Weights of a small mixture-of-experts language model, trained from scratch on English Wikipedia: 52.9M parameters, 324M tokens.
Below are experts of layer 3 (counted from 0) of a mixture-of-experts language model. Rows are named router (the router's row for the expert), down (a neuron's output weights, with its number) and show model dimensions 0-255. Each number is 500 + 50 x the weight over its row's rms, rounded and kept within 0 to 999. Numbers have three digits each.
After each expert's rows: a language model's description of what the expert responds to. This comes from a sample of Wikipedia text that the model never trained on.

# expert 2
router:420417395402458547580499490540461371456494466529522418450486553447564588401451543482509539532494516493527488512462508499431467533478468584448400453567446489487502459487575399508455554623492493558481509441487511453566389525446539579408471532490493483485498399445483571414432488411484493541573465517474622565514569640561481533499514565498625535552463509567515463450488485524430426450495568531496512432470482462489608531509529598503574483500511451533502483541530575554472510542537477538515557565507400421470484569527523577553478484453532470439463478521541488599477477460484448598448538428519542367496521511532484504549492516518552462510477552448498496485563507425548412517524474530456489495482474506487539480536560504480545523439564542426516444514531498603472453537487497
down1:576533552568487375430477544455450558567519548481473412584476502440449588485485542561415471489418518533482484502597457519515559507541478448411471468497480568501467451487375595458398587487438529637527617478504479500510529516468522494515404450473567512566501492458483467504505488608502485536388484484528409509502505374541571455526495478477608518522581452499471501547495492457447569493518421471550543474488560450594483596495584500497427527425527480554514531446545497495535514551546450521523482482437435519499517482464483450511492527432485487475532491521446579474561497486547536431560480501515445559443574429559414489457556514562485633507531521484482495429518541504530482456501540494480366493504509394436442564458474498525499494484483625568464461518485532496469411541600461
What it handles: Word-final suffixes and past participles such as ed, ing, ated, ic, plus known, used, named, released before by or to.

# expert 6
router:530504499430484496475536433485462528482512490505459485575560535499543480525480509524518609524522508540524462502498504469475558515453469566463523529600435542447372431499618447568497538506476463503491417505517589425461456485512563535481447490499531482459479504458520497435398624460483494463555393484506571469528454585568475492385421590427431479548476448460543537488505581529559478463585548564570438522519507393476485593465459557512582388465495449520480437525589518515533472505568535617429634512474559504526487576511505558614507523456469472480427516462490457524405576536462404531453545417552616421514510523512490621484439527483561561507436516488530494513529445362480431516481545514531479484563481534490522449439507453471510472469468521464504475488451491500512547537469386
down0:558451480449479475443537497467550623462477598503437506512438499498455391519466489437524406511661500407539525527577429483501428467538525484535520538520552495521460524460518483494550404498451543474557474522483492477564601496436566422397555465492473449586496491504457594509576579450490433483507441428556461532396534576590564458429474569534432494499515487568482477420485422456508427527564426447387493461544430462516333490462485465579482524477517600529533489534569524509547560539543472545583575429465520485503468563489456446509510559534468562521465519492498508493571464509539552503415512421502511549502520479459503481457502478513510555482454441506460490516506496580420544544551541514484540465496427578497482509439547425561527502482513584575505386499561422525556552449502587
What it handles: Head nouns following the, a or his, such as film, team, season, program, aircraft, usually followed by of or in.

# expert 1
router:458480368397474487475638458454504486471511472502461404511486508486544522553519490463497538493473531551539532450417485496425501537503508608517414457498418473433481462479518457488471488579504525447447500486489554508475535549473658522436518559454485471452495492455432485378499547415528492545473500473407552494478517553534502431496449586512539475550452554519583512492580541550474559423533483571465499490520472418452468514490554520503559551458584474558397529520558500582510409579504591540442537463365499457511530501531479476529543536494526470469573539541607526572560508523609426559425504413520505423505522497476449569452454484447558467482500511431414491547527531356464469527561620441614477449524429514490518535502546538515574542436556539473548500521479432515435486492438472
down1:451545519510451653537450457500470552543528481522446462501564451529443527527482559576522492617465514443518475566605449477548582471527505348504455542488493450510532461481519463585606499412440440488514525497424459545546519461503509506495507466611533437490494571574497552425595426495393446526386456493526497402536441448541477476519538427519457497525434516566536495499524577444543493479472551425572529503432579560519561518539453498495424439449511483504549490547420451499389486487532449524502566517562588485493511550511520484520455462513467573430584401527500514490452478527483499499486491455407418510572547453545461501443521476386556539438492553489482543475599530476483535593413571536510604465472469450492451487495464515524455528480577565532493500489541507463476422361564477
What it handles: Closing parentheses, brackets, braces and quotes, plus line breaks ending list items or paragraphs, such as (PRD), \right), 'interloper.'.

# expert 8
router:429499448508501540534483499486468429550505444495456378421567531440464570504542445541484570508442488529452529522379496495478489512562486560503442427564422477487489491513551476483482586528491524491495482425424535444459562498480549558528477544462471492526551466506383457452486511512521495579495541546459564495437512521557471535466445581388543455555433476576538496447545586574520451488520572479483543448513461470541535569495535530477554553460516403489523486429565549464507329512479558492563527517430405440490515510512502507593550443449480466451545486523482503527526452452495415546515508640554514263514493547493475620495436471478525461515486547492455520541506545386508485558585590467515494516502471507525543461541514547470463547472510571356550584499477474539443457485462454
down0:501478410424530509517338456593514504526502520472514550628487460481638539453485440473446468445453444473486525387518502476484511541487437526513511515463504474567388505498495434419530507435502506534468531533433517437467444520525438479482538485565517536502590535592515462537511474516488410507530538431466535496454447545524526503507474446515404502559547549532567509484636480476514449488431528484538544513478601507492471431501447490468449568461509549466553571516450510431546496358516454501419364499556481616499613561515580450517579472577429514500445486526435528516489461488452472518559521558440437572512426508573489494439489525475489496546570488594513496525538470487551579537467509569517472458428512583502454510446438503401550623478453526570501612546482553466472540544468471
What it handles: Articles and possessives like the, a, his, their, its coming right after of, in, for or with.

# expert 0
router:425582550485469578560703549410501526443450394455464484477560531508490498451504561515446509495416582509538604533429486484522490520475445557417474441544470506466492504546555471512468549520539478533423435457520534445576563487542573558512371558491471526433472428496548449485447567522495507512454506481508564548441447643513557508476426604417489417453521451576625531424553504492459516474523518494477462511484504394582533537489566540504596490471502474453480457440599483587547432576485589458460436448448458425544559545519524480451554523457508464499523518533526481604415528488531408499585446496535464453510509484537475601553451472488508437501463494461462509484447470474527460557530521503512496449459420491517482516445469559476508468476501449507482508537523496585450374504512426
down1:514426480536455506450469522424540428502468575476469516556587501574542552471468529496535473546507495528511445478500513394471562500488562506405473522327520557525535428461433470475431563510459493447461548532565438541427504466551498445575486367466466544492542525519464550588535508567474473555556492530532526428540505558500490505525494546545389574396526521493417517467584480409429555548490504545453489471491580531475441481560553486560493389531361506442517480566413563598516469465526479511491428455559549597528543503465506456465587583456478534542533538513550537486437447495458533462518494525460518647478521489486495446502516506499451458467494433556553568491518530587409515545534593515509457362415452508455526454517452563495394510548506462457482458538529549554547491456478570
What it handles: Capitalized first pieces of split names and rare words, like Mar, Ad, Har, Mag, Par, often after the or of.

# expert 22
router:405460420305410554563727492505511417551561482512474465491522537504526440528517595507482560500516513570582489537457481539455513516518514555478450473514452545482473512580564464442494503565466503549439483419537573411538446479512530538541380460485484418445541472470440481490447514582461553484456558515337572503459486655518557479439479554475516521521506465563508529471517533467490438477535534491548466510468530419657450524446537441462555458458503486515495470518447515471580377549527514513520560506399409521562507589462577558520609485453437468496519523458516511525463546527546381547470463488455509497506501566487506517513468476495525493533458488510497540453592504459516452483489572467529498496497517535551467496479504537502519506461553491447497422538425498520466497551445476
down1:646475594555515496513444629455548511480455520443529507519548485582452508521513490456460559409432498469537420488444412474514424510461500532453538490486400470545531516548487486520530513477502463475542460413584496492509686531388501487568593495544498550434524542461399509442464453479562549512548594513534467493490376448486487570479457437431462502454490506509581396505532519547467499533425546517479563567456497528494665537474555536496527580429534450538496409488545529463498503459464539503525521532454432475506508406479498510539498523551474493487530488483352561523448492472472486434528544546571469403496567491586434574508545530471465566555429450515496570591464442444488564500490452465509508491550400500457532537488455526573511545505535459455563568458491533499450411446496478
What it handles: Lowercase final pieces of foreign names and words, like -ens, -son, -ki, -ik, -es, in place, person and title names.

# expert 15
router:449451457449487586540529550564488500457486460432501448635570518537540580506492537499464544552439474526482557533417517451531496520460443554516542463483509522452550517457511500558463501483433459506500429502527472433509551547514550515508452525542488411472425488526454552443495564514407464516498564516452584551432481465462505465519483584506572465536486505503556563483564493574533537452484545535522455467484478428420554493524544411512515552430390501508438500512531529479508427622392555575380579509451421495489519507493560499487580514438459408420498593512548497500552452495518479527505431455637449345514534486490461558507430486425586468554432521451438487564534507491547475590483575440514480527475486570506362551490536476491617485454648532459485485474497532528501438537609507
down1:461384483478476503460419585511540559537530531549500578532466480474466514428384480617494452469479494433510480436500473394538518463470552620531634409491503413525616598515446547512513451478425533476516503402482479463489564467554480408539547577515512549459562517569504526490499554490474551578500553464494471502554476515526483519451459507496567538591605452442519520517536542505508509604490478478499536480472498474427482438551446500607526420511474510577549465490477498440481532424527562418469489450440482536484517476484534528491503510462540416483555522417496418473474532543569559455486553512496486402502577462424596508460462513560539543443596394454434575453548431504475531495496518456417469568561423347536532466467517518528555550469483550543486526504562493382476440529539518
What it handles: Coordinating words and commas joining clauses or list items, such as and, or, but, which, who, and commas after place names.

# expert 11
router:416535418449481561551673470439430446515471418409439468506545569503544507465477567535524519455527587510586480554433475504516454475484474529429443454577502473435493480498587491507413516477440526475421436511451491400530499480508567540472399542530527445493469443490469391449451534519437579508518504512475524486461584662496518530478518542526560449493451422530484618379524575438431523476481562454499531495528505467527559468513592578486624453494516466486510483487509491553545486571497576547434471524444499447580492551505471510535602477497461504468501456532589539502424520537531426602478503451523488426532496512521475569562430494477418459471403533500479483518579533357490453525537517519482457532558486494554496541485552502425572448502551509488522401482424446520527492561518437
down1:554465500573495500423448526509572560444476595579451554468512536462543462550437472513505563556480509442463492508469605540528508533502479596551466528432575504512361528579533485531463500473486396487502511576495530574483366453536451501520522522464503609471517509539475530550433517502489482537534420460539548499525506426482452500571498551484503438491445465459564463548544518532495504523509527431501507545402560455394538506468496504465558502560406482531434460506529438462494522467420545478484562400449528399561427453543593582516493534437584405473454429417430504457586540566485586492483529433534387511442575519452483452442537436549433469559520499527586526514520427516471436509427507519523480434498515488429469468517506490634572487429592527536525511531609533484599485513421460
What it handles: Short subword pieces inside or starting rare words and names, such as sc-utt-led, spec-im-en, Supertr-amp, pick-gu-ard.

# expert 21
router:512480481457411605535576456563532461515558479528503442537534502529533551513463491481469606469481461591586538516493550528486432517570459525400409549412498536409408472518574444536433581542447492541481492453466538484527430500474564525504446504511431500501576540468523543460443519509473505522469383498461530564503516495527537435555408558437504452475427496510513602418508525481513561491521536518463515493491483440499511539473518520521572437408557408489471470508673443537515325498510527546519556458429484438493452578530458463582620585415476495505446522497545519541424538459558462523479573514576532467533519466559481515475429519453570489503429555441449514431535445376459451530554559466567595449479477492519515540491558595462503464461527513514531454503442479548476504490395427
down0:522446483460519476451442389517442473531538499441466578514440544538529441534584495460422443498579459479563459572426474540501577510536515468553535550446506511455458561455516530511532479479472509457461563526545467501472432568550554496468541529450487518481488549440527528584464506492598584555443449399494457467513478427576503412450552518540545453497482526518532615476535456487505554558584475498457480459521584494491514549482527383464559471565501419624475584484501447553526491433481409535630510541510575499442484483579480433580428432511403530524453478595456412529421489521481429569551462469478435598547617490473496521498505445476374512453558567382384527532506537531473520476519524599505495516494475540443458491514513513580427543558533506529517591486580494461451548490493453
What it handles: Capitalized words inside multiword proper names of institutions, places and titles, such as University, United, States, National, League, County.

# expert 7
router:486491473468476498572688490451494473492607455412437443512514610513552544475443575508439563502485529568486499495475509517534459523471505531472452486528429531468479465427458446503482482566551486611496491474579481441433486492480586536492490539458481381507492414417465494430467505481441472505538441514361493519483497549515534489479476578429536427514493502501580528437510500490518549476499508524510435499459497501451562531491498581462505518458567477504418483486690452499440423548597525456520487516452426469506476544515445597540395497449482524452500512531564523516411532626528473557504535520429476392530483451491466595527477521497514550530473519492454512400546505505493445556548574527600530485540448461543439566526480519488518517428567443411463483471495565673494466546475413
down1:510503485544580516555527520545491566459514484553558492506497472489486527537530501518524480462569534502445451550554486551503576542462469451586528476423437486420610469430474487407618440521571550524504482456462462380462578534544450428479611435474486497459481498464517487545440546654479426500402454406467549500459523539548537467537492480538535502499490545464424559534525463463486478621520455436523500501603508512521616537466440462454501412484507506437443460549454462429598557575394503495513567538504435445504458492470555624499530545579617470503541444455467540517480497456480488503425426523505547431519469549499438492474502550485527593578410436491504466555525545542483446564516533507410473371406493513468439534521480506506532603496472539418490533474417580489541506466555485
What it handles: Line breaks and leading hyphens that start infobox or list entries, such as "- Location:", "- Date of birth:", and breaks after sentence-final periods.

# expert 23
router:456466501403482519535636492489505461552472459412503434501545486516496505521506577557590555497455565552535521545448475462458430542488410536466416458522457462482505504474582474499462555531562456485475436505508510479559592496506518550514502566576482496535464431419480456473471544433447557500460486551323505491488561442511513476500471564530457530557501454500571503488540468526505525460525564566550490516493453463590534567523531498518632532479552467493532533481665527518591427596474507488469425538440461434450485519509490617562633494471552459435465534486541540499438526365533452582471409518587529424478510524488481531502465480491532451526531530501487489553571417455495400497449541426453494457562500561458455396563479571430537505431480560413492500564453498482464428551411516
down1:471460556466447506574470567509476398448604484457513546461526496554476486373557508513534483500442558527533486502577459582563446454502449499574512545515482477503476518496555583509512404414546584529507573486545451489524590510644518547620428504574485560559615553536460440500481458376531538454481483501488431453566486493511476532535490473459552574488515526543521443458542405509549477482387423446493416481480571526468511528556400457443488473508527540432503509441486515518452550505536547402566503506490442505562466468451456542570521434594458426550494516498479522494468557478470620436528463478506428411551450479500530522458458463499524461486590453529554434457503457458384544528440466546457558431512490521518589404471571558538417558494523555457548510528389548527482495534459552
What it handles: Pipe characters separating wiki table cells in results, election and sports statistics tables, plus semicolons and coordinate endings.

# expert 18
router:469411410520475485529656452541493468434580395408494411487519533500456522520508592509505535450472638461468510512490481439507418542492483549529421534480466564492550483532520436547476489505590491570447480502506528458521429449480556522461512506564391568464547426471523530459474554456508498490472563477443501448484420568476496567539482604466452455567526451422549475493497575632516429503445509591446473475454513472516590533483493529542593467471483416473405426483517500536487483682468507527503498483453413462579519570446488506485566475473485439457514590539521506540502491464459434557476464573587537458489492592498462548518427447399569505461402475514417493557412524418548437535523601445545519457543472510518477525483500523498546548414456451529501530530471544530536498545472481
down0:526465511491521491485479492395487586492514592480380568521482575525558567489448478492531454486513488392468497541483555538461590442488529469473592481430440501519485570428559441568484422489481478487561489569582386507591578482463491515479503526468479476532502469427569528555385437509558460471538479528513461442468562417432451523563548493551636546533544443518474545428455410517408557424542416493439474476440540507623487570510492510452459475525533577472540462457483578500522393503529460424522472468448494517598461466492423523451476499517494449575557498534504475506503476449548497591381494484486504534474515571498534373541500471566463434582512524447559467595481500510472475450505506558422507611547554478492465544563495534431551481442467457554593551460532440565471495576523505
What it handles: Lone capital letters and opening brackets starting a word, like P in Wright-Phillips, D, (, often after pipes, hyphens or quotes.

# expert 5
router:451446504393439458611629477468430504495541481509409414522484559460527521405480537530501492484433489523443577530395480492527541533484503513420436490521506567479463409407571370529463594512541475574438474457497512423516461407421564526521422568491529450512490427515496468458406505478420484538474561570462523568470486578575508475493482592473540457495548469488455553444571517518540517434540547490522395486489460477557496574516504530458500526490584554477473541491523489546521415581503495431469473444425414489413479564502527558579578502436511421431567541503533546533515493507438438520543541555515551558464500531476493624494488494447585393524444575424492516521549560487540421470574579529502495464416444425566448505559436537420469549471492548501507493556438516506452483535500485
down1:482511507543518493551489488472512601612508508499444465542451475496556461528536551471540412428458521481368557508589540523520509522472471415530518544463506477500469542473516476504566483503447523487539475493472424505503580364526528491508432535478396545578473514529487565441445495488496446487502539417545457524524487451462538414590506490517494452539497523490416466522516467575514493536465581586470542532621535514520522462426524457490397525570475563584408518512519468482466593452537507440484479473428496468472420522412595515436553487568531543502482498474457497529537527570420541454392366487480516638497486484472440612427544461495448521428526410477555431501577534503522530502482519499603449490477507541574381496426500558569489593513479530471541532465452408435489469510652489
What it handles: First names and name-starting pieces before surnames in lists, results and credits, such as John, David, Henry, de; sometimes months or places.

# expert 9
router:434464508428515474480518443440515469489547527485412491456553521522567460494460506531475484449436547522473522570414470502506395498458421542429528491597461473509500463469611544530547546440420484537420461476415513495509487458423550543461496528520427466505452452499553556502416467474509428531464439486401474530506451486625455405467500607502563427561514465487525514426532561524510519442567493501460450450506494468582497537533577510503535537511547482510382581523530523558581445666535490523571571487484529505537431519543439488551597546504429419517505516534594521539471531396471408532477527544571517456542489516568487515519452447426478507515397519514450489470547480588523403489550573476590469431573471521473619481491448498441584479457562462398533506536463476502530512435447396
down1:551417505487509547536402482485538504449468480426520511437417551452506612492527468528412542502531414500441553518436503491414482478515504484605452477611502576504504573496456613566498601498421509433584564442453493472507466552432454573472525508580546548535532503541424514517512533548567494533506499573512493504516464466539535487452449438512468541459547497489494570510529476497538547503492410463460510512451535410408497507591491523449460564507485490469573555497530567439457540439514465474520483511434581489443496464421485575545496514609428521480477442526537461537568582533570509413400532514425455522525453531392482573508488440528470434403568514451576454438514623495595521497505494428430476562515446486420553537380531509503461531511514518450448535573507419496491406523590607
What it handles: Prepositions after verbs or nouns in narrative prose, such as in, on, at, during, by, mostly introducing places, dates or events.

# expert 17
router:432526536487436511580504496473614480530582585563453484570525468513496530502469485543477571463454490569489501541452429478510454515501507519391453454492381529510455489574487466500513514536499508450440546466555502517500625537363546560410445425527541505530490489453425537542424448493406556554551613485441556565516493539517581523495443542469556477550561577493524544470504493490436536528498479506530496499484442490586555569464528489552516498452574486582514478523553471521498518629460507450436559580418377540524448545516457535527544511466468487467464547498464493544485447424508456565512483450487482350471469457509459613594561523490455477528401482399478514621502424387501439450524615523456480450442460554493535574460502504456516485427521519458499436518402481460453530535433484
down1:531526506537454467481455429457572554494447596535433526548572487526537489499521460506587529530503431409439499487562452549485465449515420519420471482504491563489513567463593488501594491475518461422476505400412558504568600484529505531417537540564536524438450550514510506496522552498458415494496537437539521515436514470481453525502533516551523536361554580429557483490399503489506563585513496486475591545497501436469524510466488420561472453494484461541572532514468544377513507382502575448469598523508458484515472418462480616447511497497505606612497523499474491458490455541594440375443504475528548521397516472542572541433583563554521557466527381451575520548519493536477538549434499510522479488490523473526376564398530454523483523474502598564500450515488514423536517436475419
What it handles: Auxiliaries, copulas and main verbs right after a subject, such as was, is, has, also, featured, falls, in narrative sentences.

# expert 3
router:550445540462531454495645509500553492503499555478501438480439540499525487441559475487483507509421529540551508544470541460504455514408418576482551447489464568465472451525511383465466559504586481497484450428478472377465538438460583558493437505545504463484463435430470420431422499446457531517496459503415496561445444628526493471461503503513534447527452534507584553412538580502486513448525586571463481527471507466592479548505526521476547537489527494525447470524624464590515422614551499409494557417426490473513495488431408586528524505485589485456548532545555505584468499461544441495468498502672573486451448495615431608515492429465501496485504501525456469571503520421479346483527552468508438487560506472550495496482520583486542498453446474404511489534457459542495432500512480
down1:505481416460482521587420478534564530486536500486531568523465572558427568505494452430537454546537494523473391494483444455552548444533532517521455526517614514514417476539453493418514460450567508478478544531489488525451479497446473475519561543535517490538439581499525514520548374528489485551492572481551476523526529530484317429552497430593493538474535532531476591447448410503547480465462461478493551488523523512500519328478441528570487497509438487483505530585489456335451541451499582433410480501552531531534518581452509403523493432526487508575506604453371480454468510472437565470479565505484452626491477566528506548529639557564472452545514526550534555478502536522496490422528443499451496497519519478501523426506408481559471502525482528491508464473400575407504515464538601
What it handles: Wikitext heading equals signs around section titles like ==See also==, ==History==, ===, plus mid-word pieces of taxonomic and foreign names.

# expert 20
router:423413406459465537544530508432467485536532477536449468510431538558504548476423521479462473500396554539577573516441479513487468530534508539463529545523441516436517464464541523482447535570559519484479491522490531376548516463496596555511421528421527409461528423449518499438465519521451493489586497499350501479456553521542503437438455518491608405455464478498586604439462429525440523365531474520488504541490482453521535516506475505429575535467450490439526427435536482485445449606500541578617690521468441510571480546529500531576538464508522420482525506496514500509361536441549433446518510553612519459502486540506486538470483423444558473548428536503504552502479513517534400450526588485496489533519407496498676504483472484492495480499423518509537511511485497515444485527452466
down1:566588492482523534515430513476445596527505453503437584457534485526512443516434415604492467481520435475450515550479478478600499458488486630505451587491556532515452539521440457459529483499592505459484440481468403532434519453504503518412492422356461550391455611501582472466520440454511562537464458488495496568411538459443556500550456517512434481382440466456460439543460497564562505470551480491604461517541458508463493504423540505538465513564521537579574454481483441572525413473559634533555513561480472424468510492502398555480496449454569541496448496453482527412505484409497487425590548548468489455435570556483498506534436492567533594522540578594510516504420519473512455520489551478543491507435561468434541609500542585474537425563456483464493507509529486555499511481581525
What it handles: Prepositions like of, to, in, for, with following nouns or verbs such as part, member, number, priority.

# expert 19
router:436477511431432518456561499507465506488528453503471449480509604519514498462499604525629538455535547538475454514486449463445397523547446521453532501555413564429436464506526452577484478559566485619408489507557485459604569543498542474480420569515462451491451484455398517418449507507525533471521454577514539455445497597573492514500432576518468392531558524494522521466556545445510551503523546513528523465414448441540479537545542515463576461410566412523501477446623536502538362516417450513582568487467500449475516563431598546523500557488503410494483502576471503536497550426478435566422497506492503309482554485504455540495510461388568468500491593516544478570587544490558447479525490521499485430514467541536460423468524520511519548445528470431527501551450497472472470528455464
down0:544510414467511504510598432423538470514440518492575409509531521452508569558444586535463490505621503510517602511445465438613429548500485482444530508397522520442553452488491448521556496453475492399512586610500553497478507502478452405380469528546450483518532494479473430574559498491402446406539522458466450466475528540528579530580418493524506489409498411497531515448528535462425502476497504513471483579414461489465411465527554476597585574413618489396469385475531520544430550609483584508509487476527618548528504407486575490485514487517523422448505476500513543495578532446467457513469548490472507544492521472604460489475568542455550506526426501510519481410515545552496504485542502558467532499458571525549452457510418495454559499497560411551482511580452453557462502549527500
What it handles: Words after determiners or prepositions naming order, quantity or time, such as first, second, one, January, middle, year, 1973.

# expert 13
router:479515603386458396477685499418560517464446503506505470483578470461514466513541463510410563421483512531475499512473496477522410465471413528450492467583482481451422462541565392518466599566518436535513539488518505439533465455510530551513471539534512444537468426442479434426467539427480551524487417498434553533512552588532502475490486534539483472523440478556508547412602511592567458443484574563509450479535414479518608455427475534509614449465527488481445530474597503532484426566538557523493541474479401502493483563475544528564590461509505428458527520451500479635495466476503477564508538538633499402504552495458390541536479443427436463418443509532514525557507500491461441526493502413521536490528440516483545543490531553500548469485579580454486469492416420498536477508439487
down1:500560550473532494409520581463545453457501579524476440419571434507538467502447488507551507462473571479482474550555478389526512349509493561468569474470542590495492460419471516504482432524557631547575485501540511548523471560492505520520561607509469478502448524422392482433577521520600411527533538470545512537532580587482497492451507515539444466441523592536480502469503383552594528544503496471484563461480467461567583496493544524588505542418433436463544454519550445468519458479540423446536496589478482504598440475503491461526479567542537459474427460495535481502403502484499512467446471523549514469405527496488490451515509607417532446470458528497491455546636481599514532471436459513459571404477444400586432442507552489528518484483515541519552512488391401444578543476461530
What it handles: Labels, symbols and separators in infoboxes, tables and navigation, such as "Born:", "Preceded by:", "Website:", =, °, ′N, ← arrows.

# expert 10
router:447517446408503491536543560582479478481570454504443432471473552479554559541499532511528579521428463586501461517367509525496405460529387556464510501476492540449402460520552470508491536495587508471529476506540480404509497479466591575484558581422516471485479544474452491493444524457508443565475506468419492541490561657549541513429482491476518493457477533536535505547520539508518537440584476470516499478524428494494433561588517520523576502464451468482405440516599446576520347711489496577512463467504487470604510540480600535485594586514514361441480578546556492522423502441490479526506548435512442424487453508484448531538417454464518453571434505470515439471546545439542434420559472491532489495481428464506465505424543515515501533476530510443508481509441531524528510514439443
down0:545526509509553374443484495422547373432560588512554448485576439431426556406421553460473516475499552471417492484478470602514446503515508472527501449524485609534526521530467503532487543540609438504537520484505532593441450563458484463472575564516521529518458563583535484553480447447571479532559608597612498454485481519536467493446552400439495493509455427600473487572458512629495505502456460450481502496504485463448475527570509507423518404545496423435448391519575508479465452463485521444558518461518560477443522520446476482539501470560422573490443545591459484523596535461518529411482512480473414457511548539533472513511525527457493462519475514530480406588536546580511520443470447533442540483460484549566502534470429456608501541413372467503566427522504502551497450546494531
What it handles: Numerals and digit pieces in scores, records, dates and tables, like 9–8, 2–1, 4:10, 1898–1900.

# expert 14
router:464476406475500508539591492493551436435508475511461411567594573492557531501418519511501531514491499508550486555483505454458375467464406595452494540520452484443469481452588423508502506552527494498460490480461500416540438521522568575435499534474490472494482528428498434466455499425416537500501501497378523500458535574578511470455474518523520427484496488524541493443499561559526485477584540507481491482489548495608503498494563567518640521469486511524507467491665471554541400596506524505458490484463467477514505541431518585493640528479470461435562522521550512571399505427529419531415502482658512326445507549500435599527450490441529497534529496521494525544490439395490444500477564449466498450541423472508473511465510566472541502464514560397587454518458451515453506480427455
down1:472574607553587526554540471490426456372398480538459463492426480444477537550493618443495455518458560469482492491490540495455434413492480563462496527467483529506533452558533542464466433441529472415524501533565543544443405523591398505472504494614538512512459501493533447477584505473501521578415565466542515482512390480414489534588496512489503528457416500477481510430507457497588563431512576502512512478513575493476565561454581625550490578513512479451429473464525399450464513525498498504412530604598417487563501450587459531498562601539503501513534421491514465513468507557407500445550498460526504454508529524487480536518496534488527590411509562509503581528482339497536543493551491447530377538523473584519476452466460567560565473558533440454540516450448520521472460482530559
What it handles: Pipe separators, blank cells, percentages and Yes/No entries inside wiki tables of sports standings, elections and results.

# expert 4
router:496414432438494459521631554544530475512536534495519384574515541475510534448503517512529583495479540548553579592476507510473475517498407606474523486467388559452505506454561391510490522498499508559445452419441527413473486486458535535490504530476512477505511478449447469459401518457456518488483462560402491564438488622552476421481502585524551405524460494501504587424503555457458512454507635544530447512469483479607519561510502500521575533452527526525414444505512433543489423570516515444490541463378445477500487522447494589548614491503531480429525524502560494545401533496551409580472454453554519483509469491512437586554442506478554514491421527517461460502532514359494414542527615497490524462555520456510482484463510589483477509457483559394547509500513521565534474514392391
down1:545411450504512572493465615507544470489463451589542516462498447484549503545475505514487513448496423476529527563430519558556488495485516514535491502380424485523575568506538473509483533499534549555566515499537511497536521557517387544537551509531490528487544578609527519537466521486588391506499549509482459566594527477441558449417569456505504486526479577591570458471485542515439534530476533509539530536552463480482435494532447451528467471559471349452556593484460539525467547391422521459378488537525581449474529474472529514421487525583527482472529454459539424506526468478517589435423489466472468516437659513528519408581472479505482478477640532437608437446524520531452567537507537516427500465471431526494398483405539405520446507604512432478535543430464452505489464430495571
What it handles: Middle or final pieces of proper names, species names and acronyms, like Dor-é, McK-ean, Cremon-ese, often in taxonomy or sports lists.

# expert 16
router:432519476446498513549670519418537447444519454469521480577573574520566565524443460501508517546458472512446519530408503446450496563453498527495516477512401452457545466458570385549427555510506469440514477576444505461589563435463583537484456499479503442471440584487456484453466541455391525479472452504434566567464537453527457436561533533577425516505540443515537517522577508494534556479516511534551449367463443500398589544417532503482516522425495539445493430474559464523495449637478453465516533487429474481533481524530533416568601445386544476465434491543560486518522474457503451580517557504613441381521465560517422591496450472465543493521463541527432505550479541438463434511531542418561509560535522564538507479503500574453498541439560540462525457493556524538536458538428509
down1:500530481540480554496523492511483487559450470525411504398515514614473523490575401516464488465448521501419514562588465497548451463522485451568541476493499467460414508466439530446488473524497519506496540428533493558544512463513412557472463467460452527568450441456465500467494511534432439536577450467573454492557435319522551540526491604483488548584512493474482564423439522548516488541467521568518427491510457500488599542503573529581441532544475424459571453493596488411445447453456543475484408519416533471470518491555455532537379396512583535456428555485448558542506491556466593630455496482479441455519519562543466602520530615566502576512467465542511496510507407625456420529416495446536454506486438468452459464429548547493502511525518558540616512490514521471455546458449521
What it handles: Periods, commas, colons and semicolons closing words or labels, like Sweden., Doubles:, 2022, in lists and prose.

# expert 12
router:488498529449474492511517414493454472514530422451521452538510538427512522478552522475539529511544527556504535510476508495550514503512467540525452497447399501380450462436527400523501593547553516536467455461471552497505533487527489617520428543583507479431491460506429444431470570484522514549475564536435515509361510544520512544414502552428412429537546412517540480429529530495491462423454564554500489382470446460569471547465549637519636509446477450497475438533570416482574463671518494478578481531456449438452467509476472563495588516478532485501554622516498544537472503480519459596423513541565505326513504516486475602437465456438528474512435538481498547501432585451465467548549591466529572485445458460540554494544487582474463546465533555429528497506505448533485457514507453
down0:542459461465508426488566431600499511566557511557550425536503486512437416518434501429529479465476406497528521366541447403441521466480504507543567512460565618434466389526507485543542554587603526492544480506596533538606524594464456354443499504519625507465500435447401523597454556490505452498473591607451484504489579532440489479471499442476500457527502559472485455625417445508489468467452490507560470489483461536444504545432485524543490557607622558488549440534457570446455503450446511423473508498485488500496490473547508596439484510467552514550501509478504542598575428441574500511475516512427500543449560509504395515446511524413466501588547503505586471484522451507535510596486509488493444464481528478512438556498540465483495590496480526481522550452501448443485478440511470
What it handles: The, a, an, it and conjunction as in phrases like as soon as, as long as, just as, or at the age.